python train.py --n_layer=12 --d_model=128 --n_experts=128 --experts_per_token=8 --d_expert=32 --d_shared_expert=0 --activation="swiglu" --moe_layers=[1, 3, 5, 7, 9, 11] --router_score="softmax" --normalize_top_k=false --routed_scale=4.0 --balance_loss=0.0174 --balance_bias=false --router_z_loss=0.001 --router_bias=true --n_groups=4 --groups_per_token=1 --init_std_router=0.00852 --lr_router=0.000903 --n_head=4 --n_kv_head=1 --head_dim=32 --vocab_size=2048 --norm="rmsnorm" --norm_place="pre" --norm_eps=1e-05 --positions="rope" --rope_base=10000.0 --rope_fraction=1.0 --qk_norm=true --attn_scale=0.177 --tie_embeddings=false --parallel_block=false --init="normal" --init_std_qkv=0.0493 --init_std_o=0.0101 --init_std_up=0.0493 --init_std_down=0.00637 --init_mimetic=0.5 --optimizer="adam_variant" --lr=0.00449 --lr_mult_up=1.27 --beta1=0.9 --lr_head=0.0116 --warmup_steps=324 --schedule="wsd" --decay_fraction=1.0 --decay_shape="pow" --final_lr_fraction=0.0 --batch_tokens=131072 --seq_len=256 --doc_mask=true --train_tokens=804000000 --steps=6135 --dataset="wikipedia_en"
Below are experts of layer 3 (counted from 0) of a mixture-of-experts language model. Rows are named router (the router's row for the expert), down (a neuron's output weights, with its number) and show model dimensions 0-127. Each number is 200 + 30 x the weight over its row's rms, rounded and kept within 0 to 999.
Before each expert's rows: a language model's description of what the expert responds to; "comes before" lists some tokens at least twice as common just after its tokens as in all text. This comes from a sample of Wikipedia text that the model never trained on. Tokens count by the router's weight.

# expert 6
Description: Infobox field colons. Colons after infobox field names such as Decided, Designated, Full name, Box office; also line breaks and name-initial fragments like Bar, Mar.
comes before: "- ", "| ", "duc", "|---|---|---|---", "ior ", "ision "
router,182,168,236,184,141,189,188,196,162,232,161,202,215,241,214,166,198,192,231,178,239,153,225,212,231,194,206,231,236,219,184,213,227,171,195,241,241,177,204,182,236,183,205,170,187,249,240,216,197,228,218,171,240,203,230,159,214,195,180,165,232,234,217,188,212,210,164,169,179,223,172,171,189,227,157,152,264,214,158,258,226,189,260,206,218,254,208,206,214,162,202,226,168,233,207,170,212,250,217,168,169,230,253,186,244,190,196,254,172,220,175,164,250,188,208,168,150,229,158,243,201,172,238,226,174,211,221,140
down1,212,211,228,196,232,170,197,154,214,169,194,210,162,236,194,189,221,235,159,181,247,215,119,226,242,220,199,230,232,234,178,192,244,188,181,184,228,206,217,195,267,217,179,179,222,271,163,172,218,117,187,179,191,172,170,232,196,189,208,172,155,206,206,150,167,219,170,168,207,256,185,163,195,182,186,181,205,209,249,195,218,222,225,152,205,207,204,194,221,238,202,195,247,247,168,215,190,175,204,208,177,158,231,189,212,161,227,212,187,172,242,222,214,174,283,189,255,199,228,222,188,210,198,167,205,147,260,182
down2,193,271,153,229,195,196,198,169,160,178,212,208,187,207,163,246,185,164,163,201,184,263,214,218,203,232,243,212,151,195,196,205,280,178,160,222,233,214,157,206,140,171,181,175,187,200,169,273,231,200,171,193,192,237,261,230,185,227,217,157,192,186,234,236,191,189,196,198,247,163,208,254,184,205,178,197,197,193,172,202,190,229,186,212,203,193,241,155,199,198,218,242,160,239,178,205,230,213,252,161,194,185,188,195,216,192,231,164,210,164,216,180,224,143,180,183,223,226,211,110,181,224,142,203,222,183,223,186
down3,199,183,192,188,162,177,195,226,149,209,261,154,226,168,215,173,197,211,301,223,201,233,203,219,202,132,194,186,200,226,187,212,214,214,156,195,256,159,229,172,190,193,193,214,188,187,192,260,235,206,213,182,194,184,162,188,211,237,228,189,217,209,227,205,138,106,185,125,193,259,274,214,225,193,189,218,208,211,235,224,212,235,194,190,167,170,188,157,209,131,190,189,188,216,238,183,246,209,183,174,201,186,181,207,220,236,173,199,176,173,236,198,177,221,194,239,224,222,181,222,200,204,222,158,218,245,187,232
down4,231,122,178,203,142,177,233,180,167,189,226,156,184,190,207,259,169,230,175,203,231,245,203,214,245,137,222,188,192,221,195,200,167,210,178,216,202,250,156,168,222,190,209,185,202,175,234,220,141,242,172,209,259,238,225,200,222,210,180,267,160,196,188,213,215,164,174,183,218,196,209,137,232,228,177,185,212,199,203,232,179,167,260,187,279,210,228,229,199,236,197,228,167,210,174,181,221,187,246,187,217,138,230,212,255,191,190,172,187,158,183,203,160,230,195,169,177,211,219,219,179,181,222,239,178,171,203,228
down5,158,259,150,171,248,186,236,196,223,231,172,233,199,166,208,201,240,142,242,171,188,190,273,213,212,274,160,230,154,178,190,245,207,167,245,218,197,183,208,218,136,174,200,200,201,173,212,188,210,232,213,190,194,180,178,228,179,218,182,210,203,128,215,183,175,218,171,232,198,169,213,177,179,205,262,192,162,192,188,210,217,200,183,195,213,234,207,238,176,191,233,185,187,191,177,234,199,209,237,219,217,247,145,177,135,149,234,217,200,220,233,200,198,231,143,142,213,239,206,210,236,188,232,248,181,195,163,224
down6,204,190,213,178,182,234,149,203,208,217,220,214,151,167,241,241,232,251,162,207,236,198,188,224,226,181,188,233,244,251,150,222,196,191,200,197,226,166,178,235,191,169,216,189,213,171,233,183,215,264,208,199,208,181,226,170,220,197,195,179,203,224,236,199,217,175,264,167,162,232,263,158,197,225,205,176,227,140,215,259,224,178,201,209,278,172,206,220,169,232,176,244,141,136,218,174,126,202,223,154,182,198,182,205,207,219,206,201,175,197,219,207,155,245,202,176,142,228,200,193,155,218,233,185,179,186,183,193
down7,145,170,184,233,176,202,209,222,223,185,165,177,182,256,218,192,198,180,122,203,180,181,215,226,275,209,187,248,180,163,210,240,251,226,239,184,155,222,190,201,200,244,236,160,154,221,206,235,223,196,186,205,189,175,171,167,258,219,221,189,213,210,218,152,197,169,185,218,175,190,200,199,232,227,122,229,222,215,252,216,180,205,175,203,197,223,157,221,170,149,194,216,171,209,219,162,171,247,234,172,204,162,202,178,202,195,223,170,214,230,238,193,148,241,206,190,193,175,257,198,151,177,203,228,221,262,194,144
down8,164,165,144,171,194,188,211,197,200,196,225,233,265,219,194,204,173,210,255,163,201,194,253,214,173,125,237,166,154,225,170,234,180,200,255,206,185,196,213,192,154,233,192,280,203,187,193,234,214,197,206,212,184,196,177,226,210,226,192,184,253,227,208,239,245,210,184,180,181,215,230,197,168,217,174,248,213,142,174,224,239,168,199,220,254,257,190,172,164,220,240,217,140,220,216,211,185,210,170,145,229,186,177,209,191,168,223,227,185,250,156,232,231,181,209,201,189,256,184,189,181,227,199,206,213,183,268,179
down9,210,247,184,225,182,171,156,244,195,190,219,282,224,287,214,239,225,174,198,214,202,219,177,184,222,196,155,206,217,181,176,224,212,196,200,163,209,185,216,236,128,209,185,204,212,157,228,157,147,223,187,207,209,172,147,145,176,192,205,205,147,151,161,243,224,171,228,170,239,194,214,178,254,180,186,190,216,226,246,234,203,201,157,163,188,221,243,191,216,259,258,199,236,222,228,161,180,215,205,179,174,255,228,234,196,187,232,178,192,197,188,157,213,208,157,172,208,210,183,233,217,216,217,212,259,198,211,221
down10,207,218,187,185,187,233,198,176,187,173,186,149,162,194,218,185,210,229,256,218,225,187,164,195,292,207,166,195,183,208,210,165,216,200,226,274,171,255,197,263,206,265,191,131,252,210,224,158,231,239,197,185,250,238,219,148,209,222,213,224,221,200,210,196,168,196,151,214,196,201,215,153,209,236,184,211,167,167,212,190,185,211,270,205,163,216,196,183,180,182,161,179,222,179,209,211,204,192,200,153,164,180,184,108,222,196,198,202,201,201,200,227,175,208,183,213,206,199,233,196,200,152,217,127,219,204,145,211
down11,280,204,196,178,149,203,184,215,223,158,174,204,223,232,193,189,192,208,173,204,178,187,190,255,200,260,192,182,152,208,161,205,203,154,255,184,232,175,193,199,203,142,182,169,223,238,225,233,211,195,215,189,185,211,238,222,249,236,173,217,218,232,209,172,223,251,206,217,220,267,193,160,206,263,148,190,207,176,154,192,241,231,178,140,200,215,192,182,155,154,218,191,252,186,189,247,168,187,191,212,188,172,168,208,196,230,221,219,224,199,222,167,190,270,248,197,215,172,178,161,169,218,177,167,258,218,156,192
down12,189,200,168,183,232,227,229,224,218,136,174,213,193,232,198,180,235,251,250,202,209,179,235,224,203,199,254,186,240,213,207,260,187,304,169,192,222,215,232,234,225,226,197,206,202,172,146,144,214,128,245,228,182,238,220,222,193,176,169,222,211,227,246,156,175,213,202,192,230,206,193,191,217,147,127,198,185,210,190,167,189,214,262,128,235,177,225,217,219,152,189,214,225,223,209,195,228,226,191,249,197,186,181,215,231,167,219,204,170,176,216,195,225,183,161,204,211,183,217,215,221,226,176,192,219,195,184,254
down13,217,287,179,197,212,250,212,216,232,230,238,226,222,167,190,235,192,281,208,199,162,171,173,220,149,213,216,238,207,177,237,231,197,154,228,207,215,169,236,159,158,243,216,143,178,197,193,170,167,197,208,174,139,187,188,179,225,187,194,155,204,191,169,205,166,195,180,235,192,187,266,224,204,201,182,176,214,232,224,167,138,222,185,193,154,205,199,194,202,213,207,163,272,147,152,189,217,207,194,195,250,229,209,218,195,227,204,207,187,196,159,194,235,206,215,172,162,206,249,225,224,148,216,223,145,230,226,176
down14,216,161,190,172,198,202,200,231,237,195,185,173,232,145,211,193,180,191,207,149,200,237,230,156,134,152,213,192,168,236,187,205,174,159,202,194,237,225,133,206,212,181,192,250,177,180,192,200,178,209,212,220,253,218,218,214,181,188,201,229,167,201,201,177,188,178,202,171,228,203,205,203,211,214,204,149,218,187,204,240,195,181,203,261,223,256,187,184,256,214,262,178,257,198,190,199,203,212,240,205,215,269,269,253,205,93,193,179,186,181,196,197,162,234,210,197,186,229,179,226,159,194,180,243,206,137,168,176
down15,226,224,169,218,252,198,209,165,182,221,193,227,195,212,221,159,211,210,200,166,244,198,180,193,156,188,179,230,197,222,193,178,183,183,223,151,211,250,186,183,230,253,265,190,178,187,210,144,212,205,188,220,224,236,193,220,153,165,221,236,218,176,174,228,180,160,239,192,220,205,177,223,189,194,203,193,169,166,243,163,192,175,202,149,198,239,230,204,188,216,98,241,231,224,160,155,276,214,217,212,206,206,159,212,233,268,206,188,196,205,208,244,218,209,140,249,222,243,204,175,229,217,230,164,251,204,246,207
down16,172,182,238,154,176,181,180,155,219,158,197,119,226,164,246,241,174,181,179,164,207,147,186,250,202,185,227,189,198,204,136,171,168,221,163,186,151,193,196,205,211,165,187,216,202,231,219,220,238,190,235,210,218,233,156,191,236,196,174,236,190,190,201,168,203,188,225,214,229,188,146,166,221,211,186,223,192,265,156,209,177,188,205,208,212,182,235,224,202,225,217,158,195,242,183,244,203,217,226,164,193,163,245,129,232,173,223,205,222,193,216,151,159,213,135,211,224,159,119,244,215,185,189,213,214,226,223,195

# expert 2
Description: Field-label colons, list breaks. Colons after infobox field labels (Format:, Home stadium:) and line breaks ending list items, plus word-final pieces like estate, Anglo.
comes before: "- ", "| ", "|---|---|---|---", "An"
router,222,181,221,156,174,191,177,200,163,225,179,142,237,180,198,127,234,174,236,186,240,174,211,215,250,170,202,228,232,224,183,200,198,167,209,187,213,163,224,176,231,148,214,153,170,262,236,210,179,229,236,159,199,207,239,171,226,219,173,174,219,208,223,168,229,220,171,161,179,203,185,182,192,228,180,170,233,261,180,196,222,152,240,201,251,261,213,183,212,156,223,220,190,212,211,158,217,204,214,207,171,232,212,177,197,181,216,216,154,226,237,193,236,142,197,174,132,222,166,229,218,198,263,232,200,257,223,179
down0,273,182,239,157,188,205,250,222,212,255,179,213,261,259,174,250,193,256,202,211,145,212,200,202,165,174,202,205,230,183,253,202,171,237,175,168,170,188,247,204,211,216,155,230,185,196,151,195,212,216,199,256,165,149,238,210,224,218,189,183,236,254,205,215,212,186,190,233,217,178,239,213,213,237,209,188,184,168,207,153,257,239,136,206,201,200,195,179,180,229,223,213,197,182,224,140,167,207,168,216,268,233,210,181,178,252,163,190,186,201,188,200,191,181,237,179,205,149,237,165,191,187,198,219,182,175,171,186
down1,207,214,157,212,259,179,191,202,190,138,139,166,177,212,180,214,203,212,236,199,175,197,208,158,154,224,179,162,253,190,144,225,186,249,280,184,205,180,252,162,162,217,187,197,180,197,188,162,145,166,164,203,173,211,171,195,205,203,251,183,198,187,243,209,187,165,210,226,239,184,192,171,241,193,219,227,209,156,166,218,140,212,164,150,138,184,185,244,186,159,212,147,164,170,198,201,228,212,151,221,198,206,131,210,214,200,191,215,210,161,216,201,200,199,220,221,179,192,231,224,268,187,187,183,203,154,183,194
down2,172,278,261,196,204,222,179,231,225,213,226,176,246,192,194,197,180,207,177,187,212,258,170,220,244,195,183,287,208,204,185,158,223,169,205,162,156,200,282,240,184,240,218,165,202,161,245,209,188,217,184,184,188,159,174,175,146,174,146,154,166,169,201,144,148,221,224,207,201,187,207,153,193,214,199,186,175,157,222,242,185,215,166,203,183,169,195,181,225,187,214,181,231,182,245,205,200,208,177,227,205,169,207,260,232,227,187,228,212,236,194,135,193,154,182,246,205,171,177,207,221,211,208,184,211,196,204,156
down3,203,146,164,195,177,197,249,197,162,149,212,212,161,209,178,234,249,178,158,191,188,242,197,183,252,172,176,196,218,239,224,246,162,204,144,248,182,216,181,239,197,221,259,210,199,177,185,266,205,176,194,229,220,247,192,235,168,150,177,231,155,191,206,169,241,189,242,198,174,191,150,201,181,242,247,178,229,158,175,170,221,198,230,243,225,178,242,185,205,221,188,179,234,207,225,178,193,147,188,194,245,244,193,249,172,204,207,206,182,212,211,154,215,214,167,177,175,216,178,223,205,151,244,217,217,192,167,268
down4,199,220,234,159,235,194,206,156,201,194,216,179,169,180,158,138,237,199,232,210,239,221,208,173,173,177,181,258,243,149,189,244,164,224,235,145,162,209,247,211,242,185,192,184,224,205,204,196,208,131,248,165,200,214,231,214,178,195,224,284,160,187,223,244,235,241,196,168,166,188,192,168,175,201,218,248,227,210,162,217,168,213,143,214,195,199,216,231,247,163,195,227,231,166,197,183,194,168,201,218,224,157,160,187,215,235,174,198,232,149,165,244,141,170,227,168,175,180,193,224,212,216,205,178,221,197,174,215
down5,227,238,153,210,249,199,209,193,228,222,252,224,227,188,143,199,228,197,204,150,195,255,238,211,203,186,213,248,219,131,259,234,152,236,231,174,200,257,203,215,207,172,235,191,225,174,195,256,167,171,198,182,204,156,238,255,182,255,221,218,168,223,218,215,237,186,204,168,171,202,190,163,172,229,200,174,171,201,234,157,140,151,145,209,176,172,199,182,240,197,221,156,172,162,191,204,188,226,195,199,231,223,180,227,206,233,167,216,192,205,217,232,200,167,234,191,190,181,249,217,213,186,183,177,129,234,180,190
down6,173,118,179,234,193,191,205,231,238,217,211,236,159,161,195,223,243,219,203,233,231,252,218,212,177,223,147,209,217,168,159,206,179,134,234,185,184,171,216,210,195,170,160,212,253,219,196,163,204,215,241,256,161,210,271,213,204,190,159,200,177,184,199,214,198,222,179,170,194,194,181,184,218,176,210,177,236,200,178,190,141,173,192,221,188,210,177,198,165,213,223,239,177,211,183,249,197,188,276,233,187,244,176,170,168,181,116,145,165,196,200,232,205,198,180,157,192,195,209,195,157,222,265,183,217,165,171,205
down7,222,184,173,166,181,231,160,245,263,160,221,163,179,175,265,199,148,229,217,245,196,155,266,115,167,205,180,229,174,138,123,190,196,178,239,229,227,175,168,200,181,182,234,139,177,213,188,201,160,181,210,246,207,211,209,170,156,133,195,199,186,219,209,188,212,196,220,225,231,209,201,208,191,205,215,193,219,177,210,208,201,223,205,191,229,227,246,203,179,219,171,171,170,198,202,210,212,186,170,166,232,202,236,214,194,207,223,154,142,239,223,183,198,149,255,229,171,180,170,162,196,204,215,186,164,179,232,182
down8,210,230,201,236,234,191,204,228,231,204,173,208,132,206,165,234,190,178,150,157,166,192,209,198,195,176,179,182,159,199,203,155,181,200,245,195,187,219,230,194,232,188,136,184,155,224,230,180,226,230,181,224,260,219,94,213,199,207,151,188,222,217,168,202,179,227,173,266,164,212,167,236,170,185,182,170,236,242,221,187,226,148,190,266,216,199,204,193,184,240,203,208,193,207,242,180,160,205,189,216,213,240,143,215,198,265,253,197,232,165,208,198,170,225,205,228,202,185,180,161,220,176,194,184,190,176,143,205
down9,150,218,189,266,211,193,170,233,221,285,182,269,199,181,180,212,233,235,206,258,219,202,184,204,205,202,196,220,237,246,160,222,189,133,198,239,198,211,193,191,191,179,186,211,252,182,153,255,205,214,218,195,121,201,239,178,225,139,218,188,194,192,172,240,215,170,210,246,231,184,200,166,160,218,231,150,192,200,229,213,212,177,227,197,218,229,210,227,164,144,206,168,201,190,189,218,194,126,188,173,171,186,233,239,201,181,174,199,225,227,231,239,182,204,178,207,209,210,161,176,207,195,146,192,145,183,214,248
down10,195,219,222,128,147,219,165,194,239,158,197,132,185,135,189,214,175,215,270,259,198,157,198,215,180,246,234,195,233,150,168,189,204,200,221,202,239,186,169,224,220,187,217,181,201,195,176,202,195,251,181,195,213,285,240,179,217,243,243,190,168,238,195,195,216,217,204,225,231,192,199,186,178,201,171,207,188,190,182,201,173,195,220,196,215,191,199,204,181,234,175,238,253,182,233,169,202,192,211,211,152,179,180,129,215,242,226,183,216,168,209,193,217,179,183,192,131,250,237,163,205,190,162,230,281,209,196,190
down11,236,206,163,209,168,199,192,230,204,226,180,211,202,182,221,172,225,204,207,207,225,213,271,191,198,241,197,149,190,139,146,231,182,179,208,195,191,179,164,196,209,184,247,215,162,232,226,236,200,204,210,221,190,219,218,219,173,236,209,227,216,158,175,160,230,234,190,134,141,193,230,215,180,213,191,134,199,194,240,215,161,181,211,210,179,162,175,175,216,232,216,222,254,169,187,163,247,229,201,201,202,276,149,207,191,230,180,199,220,136,151,169,255,218,226,239,145,166,207,212,172,261,222,187,235,205,152,226
down12,218,216,186,168,201,172,248,195,258,201,186,169,184,184,124,216,195,249,166,163,192,222,231,230,203,207,195,156,215,174,250,142,187,150,183,242,222,206,228,167,194,173,228,253,207,212,191,220,192,215,231,213,233,159,196,260,205,209,182,172,179,264,187,192,208,206,219,183,196,182,252,178,178,209,258,181,230,211,156,189,161,134,208,175,231,190,178,181,251,203,229,197,237,230,232,184,248,209,199,186,201,169,239,197,183,220,201,152,184,194,250,193,256,249,197,183,190,193,240,187,163,219,124,216,169,242,185,222
down13,160,227,181,206,141,181,206,205,237,214,174,235,194,171,200,197,210,135,194,240,196,159,208,195,216,244,230,208,191,264,135,228,205,209,219,198,210,188,111,225,218,189,213,156,196,186,199,255,168,147,217,166,183,199,185,248,210,217,190,231,206,167,199,174,202,192,229,218,181,221,150,179,242,260,170,199,159,212,210,187,227,204,225,213,219,193,213,197,227,179,198,194,164,168,214,170,185,174,197,177,262,217,207,235,139,228,191,262,233,221,207,127,225,168,173,176,157,247,180,201,195,240,201,216,232,196,162,259
down14,224,257,236,162,147,186,273,226,179,139,186,176,214,204,187,195,156,191,247,228,167,219,218,202,180,235,187,205,225,187,195,226,234,190,187,219,237,236,220,164,168,254,199,201,149,179,188,195,191,194,153,225,209,258,241,215,216,198,216,230,228,241,128,215,226,196,197,176,211,212,188,211,163,240,141,184,152,220,188,237,175,225,160,209,214,186,179,190,197,217,203,233,198,223,249,145,189,154,172,212,173,216,167,194,159,259,238,219,204,213,218,204,222,200,273,202,174,144,194,201,218,186,166,215,226,251,186,163
down15,151,178,269,216,255,201,176,192,203,193,189,183,160,219,202,220,195,205,189,202,201,218,185,200,211,204,190,174,177,185,169,141,205,176,209,207,210,214,248,173,194,229,194,172,197,204,204,167,179,205,221,187,118,183,169,215,272,160,177,226,195,228,163,268,235,259,167,202,188,190,185,146,189,194,213,245,163,174,227,198,166,139,175,186,190,164,182,222,142,170,141,173,189,205,170,221,194,184,215,198,157,221,224,205,219,206,223,215,196,214,172,191,184,273,171,204,255,162,180,214,227,157,219,169,163,195,257,269

# expert 47
Description: Capitalized mid-word pieces. Word pieces inside compounds and names, such as St in PlayStation, form in Perciformes, R in Pan-STARRS, often in lists and infoboxes.
comes before: ", ", "\n", "s ", ". ", "s", "ing "
router,201,148,222,194,143,217,179,204,158,205,175,199,238,223,187,145,222,174,231,166,219,164,232,208,225,152,207,220,262,244,166,238,219,176,198,221,204,154,212,215,196,165,192,189,154,217,248,176,217,225,222,166,216,152,240,162,219,225,179,183,211,241,232,208,201,228,170,174,162,203,194,174,164,256,185,175,222,218,135,191,236,149,232,183,258,253,193,247,188,176,183,240,181,177,221,197,205,203,237,205,223,226,216,187,196,167,189,232,178,251,191,174,224,207,272,206,168,233,173,232,184,192,234,243,162,235,221,159
down3,218,181,190,180,240,184,137,144,223,212,206,219,208,193,191,197,213,145,216,205,253,220,166,202,215,217,249,190,236,204,203,193,184,182,274,159,202,170,178,190,178,181,189,230,211,172,191,194,186,200,203,177,211,252,184,218,228,193,164,204,174,275,208,161,200,234,220,180,178,158,235,246,158,174,226,221,179,220,223,183,240,231,260,225,160,208,244,214,246,151,189,208,232,152,220,206,173,174,175,171,246,144,202,223,182,148,215,248,208,192,198,193,209,263,193,188,197,242,138,232,184,163,246,241,167,190,184,159
down4,224,185,249,184,221,176,242,173,165,178,165,219,179,196,204,227,199,170,179,144,160,211,206,204,199,223,229,231,206,213,209,267,161,195,176,224,198,223,269,197,194,224,181,248,175,242,211,238,199,227,188,204,160,197,192,203,255,225,185,175,204,190,254,207,200,173,193,190,214,198,174,202,220,165,177,217,150,175,197,169,179,195,177,168,177,207,182,173,208,201,214,195,190,274,208,213,143,180,169,191,241,249,193,165,172,227,174,258,206,178,178,226,238,210,150,291,199,188,140,266,249,222,230,189,199,179,191,271
down5,183,206,206,194,190,240,187,202,260,186,220,180,206,207,144,228,202,156,250,156,242,139,192,162,196,193,227,182,131,174,238,237,226,222,170,216,243,192,161,200,228,190,215,143,179,160,208,204,197,216,179,168,170,179,200,224,201,216,168,190,287,230,181,169,194,224,156,190,186,219,230,196,198,183,200,196,192,201,186,210,259,188,252,229,178,209,209,196,203,221,154,214,192,201,215,211,244,148,212,175,204,199,207,186,239,197,231,166,238,211,195,184,254,220,156,178,186,153,201,172,201,212,127,273,270,191,149,217
down6,187,218,224,177,117,170,198,203,146,181,266,156,202,208,189,188,183,229,189,209,204,131,215,231,201,274,216,178,209,158,185,236,223,184,242,239,247,169,170,228,195,188,160,144,212,215,245,184,216,201,188,212,204,247,218,196,246,214,181,221,261,223,187,201,176,224,186,191,180,159,241,187,216,155,151,214,212,211,232,222,173,210,195,172,185,221,161,246,187,206,168,201,250,205,174,210,214,210,183,185,200,240,227,173,234,142,200,190,198,218,181,197,178,133,192,181,169,257,216,147,166,195,183,198,239,183,242,151
down7,194,205,184,151,155,164,212,197,217,257,219,173,236,171,216,206,196,180,235,207,181,195,202,242,219,181,184,213,237,174,160,182,213,172,200,203,161,226,170,237,165,218,163,212,278,225,188,228,230,232,202,196,195,139,219,232,132,236,228,203,194,222,231,215,200,198,195,198,153,194,158,238,217,194,161,152,204,224,214,247,202,179,235,224,212,136,229,195,140,198,233,207,159,193,193,134,205,201,203,220,282,242,233,188,194,197,166,206,202,251,176,195,171,172,215,166,156,225,168,229,224,217,234,193,204,242,246,151
down8,148,176,198,193,249,207,241,182,192,230,195,159,221,105,174,169,165,221,225,159,226,199,190,206,255,232,164,213,174,178,158,145,176,194,254,206,205,188,210,172,186,247,187,250,188,188,179,170,218,250,175,167,205,183,194,207,253,227,133,190,255,209,208,230,147,215,199,174,166,236,234,159,225,216,194,200,252,248,197,230,207,248,224,219,134,203,187,231,176,204,225,199,218,142,190,252,181,223,178,207,172,193,202,179,198,189,176,178,206,185,164,210,182,216,203,164,202,210,235,241,218,176,203,240,200,150,233,181
down9,202,203,232,153,187,147,185,199,204,217,132,180,189,240,181,210,179,186,218,257,184,234,177,221,170,168,255,264,234,200,185,225,188,135,174,169,182,230,211,246,187,178,180,190,192,201,167,184,171,215,165,195,149,147,213,160,236,169,221,214,171,188,175,226,167,187,217,165,226,183,204,231,163,171,235,195,187,181,249,254,132,228,172,195,229,178,173,170,194,263,188,218,210,206,216,195,240,218,245,224,242,251,171,195,203,238,184,196,214,182,184,192,240,115,175,202,210,213,229,215,195,214,240,192,183,197,167,250
down10,241,179,202,185,216,148,196,206,158,211,193,187,215,183,216,162,206,179,207,151,140,234,214,167,268,184,221,182,152,158,176,214,222,267,164,197,239,209,267,187,202,208,223,184,188,184,167,208,199,213,210,209,226,258,181,219,248,220,177,192,260,182,187,180,215,214,207,203,229,217,234,198,275,172,179,180,203,196,231,186,190,227,222,241,210,179,215,191,265,180,202,250,194,175,234,253,197,203,211,239,179,176,265,172,242,244,210,212,198,212,206,223,227,222,171,268,189,169,242,223,193,209,142,188,174,165,154,161
down11,231,173,184,174,189,187,229,243,194,226,171,179,235,206,216,216,169,289,165,185,220,224,213,186,199,197,155,183,200,174,207,205,195,198,163,234,183,239,192,232,193,213,198,159,204,169,232,236,194,206,134,162,189,178,199,225,153,188,243,193,223,193,180,192,252,178,215,152,211,193,242,180,126,210,193,174,235,193,194,209,256,201,139,183,247,199,215,150,248,191,205,203,239,180,175,147,210,223,229,200,182,186,282,162,230,245,190,224,188,230,200,201,273,201,219,199,189,233,206,231,194,244,151,182,144,213,209,239
down12,224,179,222,166,215,238,257,156,159,149,208,220,202,189,195,277,260,184,190,237,197,247,146,241,193,230,159,199,226,186,196,201,205,220,177,257,193,208,240,181,221,208,234,182,205,184,209,192,188,217,208,240,227,253,205,239,180,228,146,183,153,198,217,164,230,179,196,240,217,213,217,169,193,217,216,222,196,213,190,192,231,170,216,126,178,179,234,243,206,207,220,227,162,209,235,194,237,162,164,213,153,141,238,231,136,158,221,213,167,234,191,209,218,158,153,217,206,228,188,181,204,178,227,237,189,165,157,217
down13,146,203,195,170,188,209,162,200,252,170,170,181,179,123,198,183,164,202,223,207,221,175,148,251,185,208,200,246,165,189,183,231,229,207,208,182,206,195,232,208,151,210,278,142,194,199,247,184,195,177,211,146,231,220,169,195,176,209,174,225,158,180,226,202,184,142,275,210,246,209,204,210,189,231,175,274,191,210,225,210,167,145,220,230,205,232,158,201,202,195,137,225,223,194,186,212,171,204,207,151,155,201,241,184,255,209,209,185,221,210,198,228,209,171,162,208,157,144,216,207,186,242,185,216,224,177,209,181
down14,263,267,200,184,263,216,167,272,165,211,215,233,204,206,226,171,187,217,206,206,210,158,178,150,211,209,192,194,211,159,197,164,250,198,239,144,278,211,213,178,248,179,184,177,219,204,186,144,195,143,186,176,230,178,132,224,226,180,187,138,200,236,189,175,192,215,135,245,180,216,222,174,228,229,188,213,258,202,178,196,196,170,194,215,182,216,213,207,195,241,240,229,218,222,198,184,226,224,213,186,182,172,174,236,263,214,250,181,203,235,234,174,190,195,158,177,215,165,220,174,193,176,204,194,212,206,185,158
down15,226,208,209,174,189,201,169,200,227,182,218,164,232,142,191,195,194,209,247,195,195,181,187,203,210,245,191,166,167,164,211,212,141,172,223,171,221,165,156,177,167,213,199,145,263,157,233,187,210,224,186,194,145,188,273,253,189,216,227,153,204,177,245,217,181,173,193,175,202,211,184,175,217,253,205,249,221,273,125,142,221,218,213,274,220,228,193,176,185,222,183,232,219,217,193,201,249,246,191,222,195,219,176,205,222,215,163,238,204,157,170,230,198,215,230,229,189,224,183,218,178,185,152,204,227,153,191,202
down16,207,221,160,209,275,231,198,168,194,225,184,201,204,203,242,212,204,172,172,259,148,251,189,203,198,274,160,218,187,205,224,186,211,213,173,176,178,230,222,205,197,150,180,240,244,169,177,197,226,220,223,217,194,128,145,164,225,259,185,240,190,161,145,194,201,229,190,252,162,218,185,241,200,183,204,218,249,226,194,172,174,156,246,236,212,180,195,193,206,171,176,176,194,223,176,211,196,190,162,233,215,185,201,242,173,227,204,233,205,128,177,198,158,205,185,151,216,150,188,178,236,184,171,199,135,220,201,186
down17,180,188,222,172,188,195,203,163,219,197,162,239,204,170,221,163,255,219,216,224,248,184,272,235,196,204,163,249,175,226,237,236,215,151,213,190,190,195,172,226,179,179,193,184,201,220,214,211,184,234,218,175,158,193,253,215,155,297,212,208,179,161,181,200,203,208,205,207,189,210,252,221,219,169,245,220,175,173,150,252,193,175,225,166,157,161,217,142,221,165,218,175,233,226,156,228,177,165,194,206,209,217,224,154,188,179,210,250,177,215,206,203,260,217,276,232,195,212,193,202,239,235,223,190,240,204,159,179
down18,224,204,202,186,217,213,213,200,218,162,206,196,179,172,189,215,174,196,169,212,189,243,279,240,185,157,222,186,230,188,229,218,221,187,200,178,182,224,218,200,214,235,168,199,200,162,202,206,154,207,190,229,205,206,273,211,178,124,218,161,219,250,211,229,193,205,247,143,191,166,190,250,177,219,178,212,194,192,177,206,224,186,203,173,253,208,181,158,185,258,225,208,236,213,199,161,200,161,185,211,298,194,217,238,187,210,219,238,156,170,212,193,162,199,170,198,152,218,199,281,171,178,255,272,233,182,184,227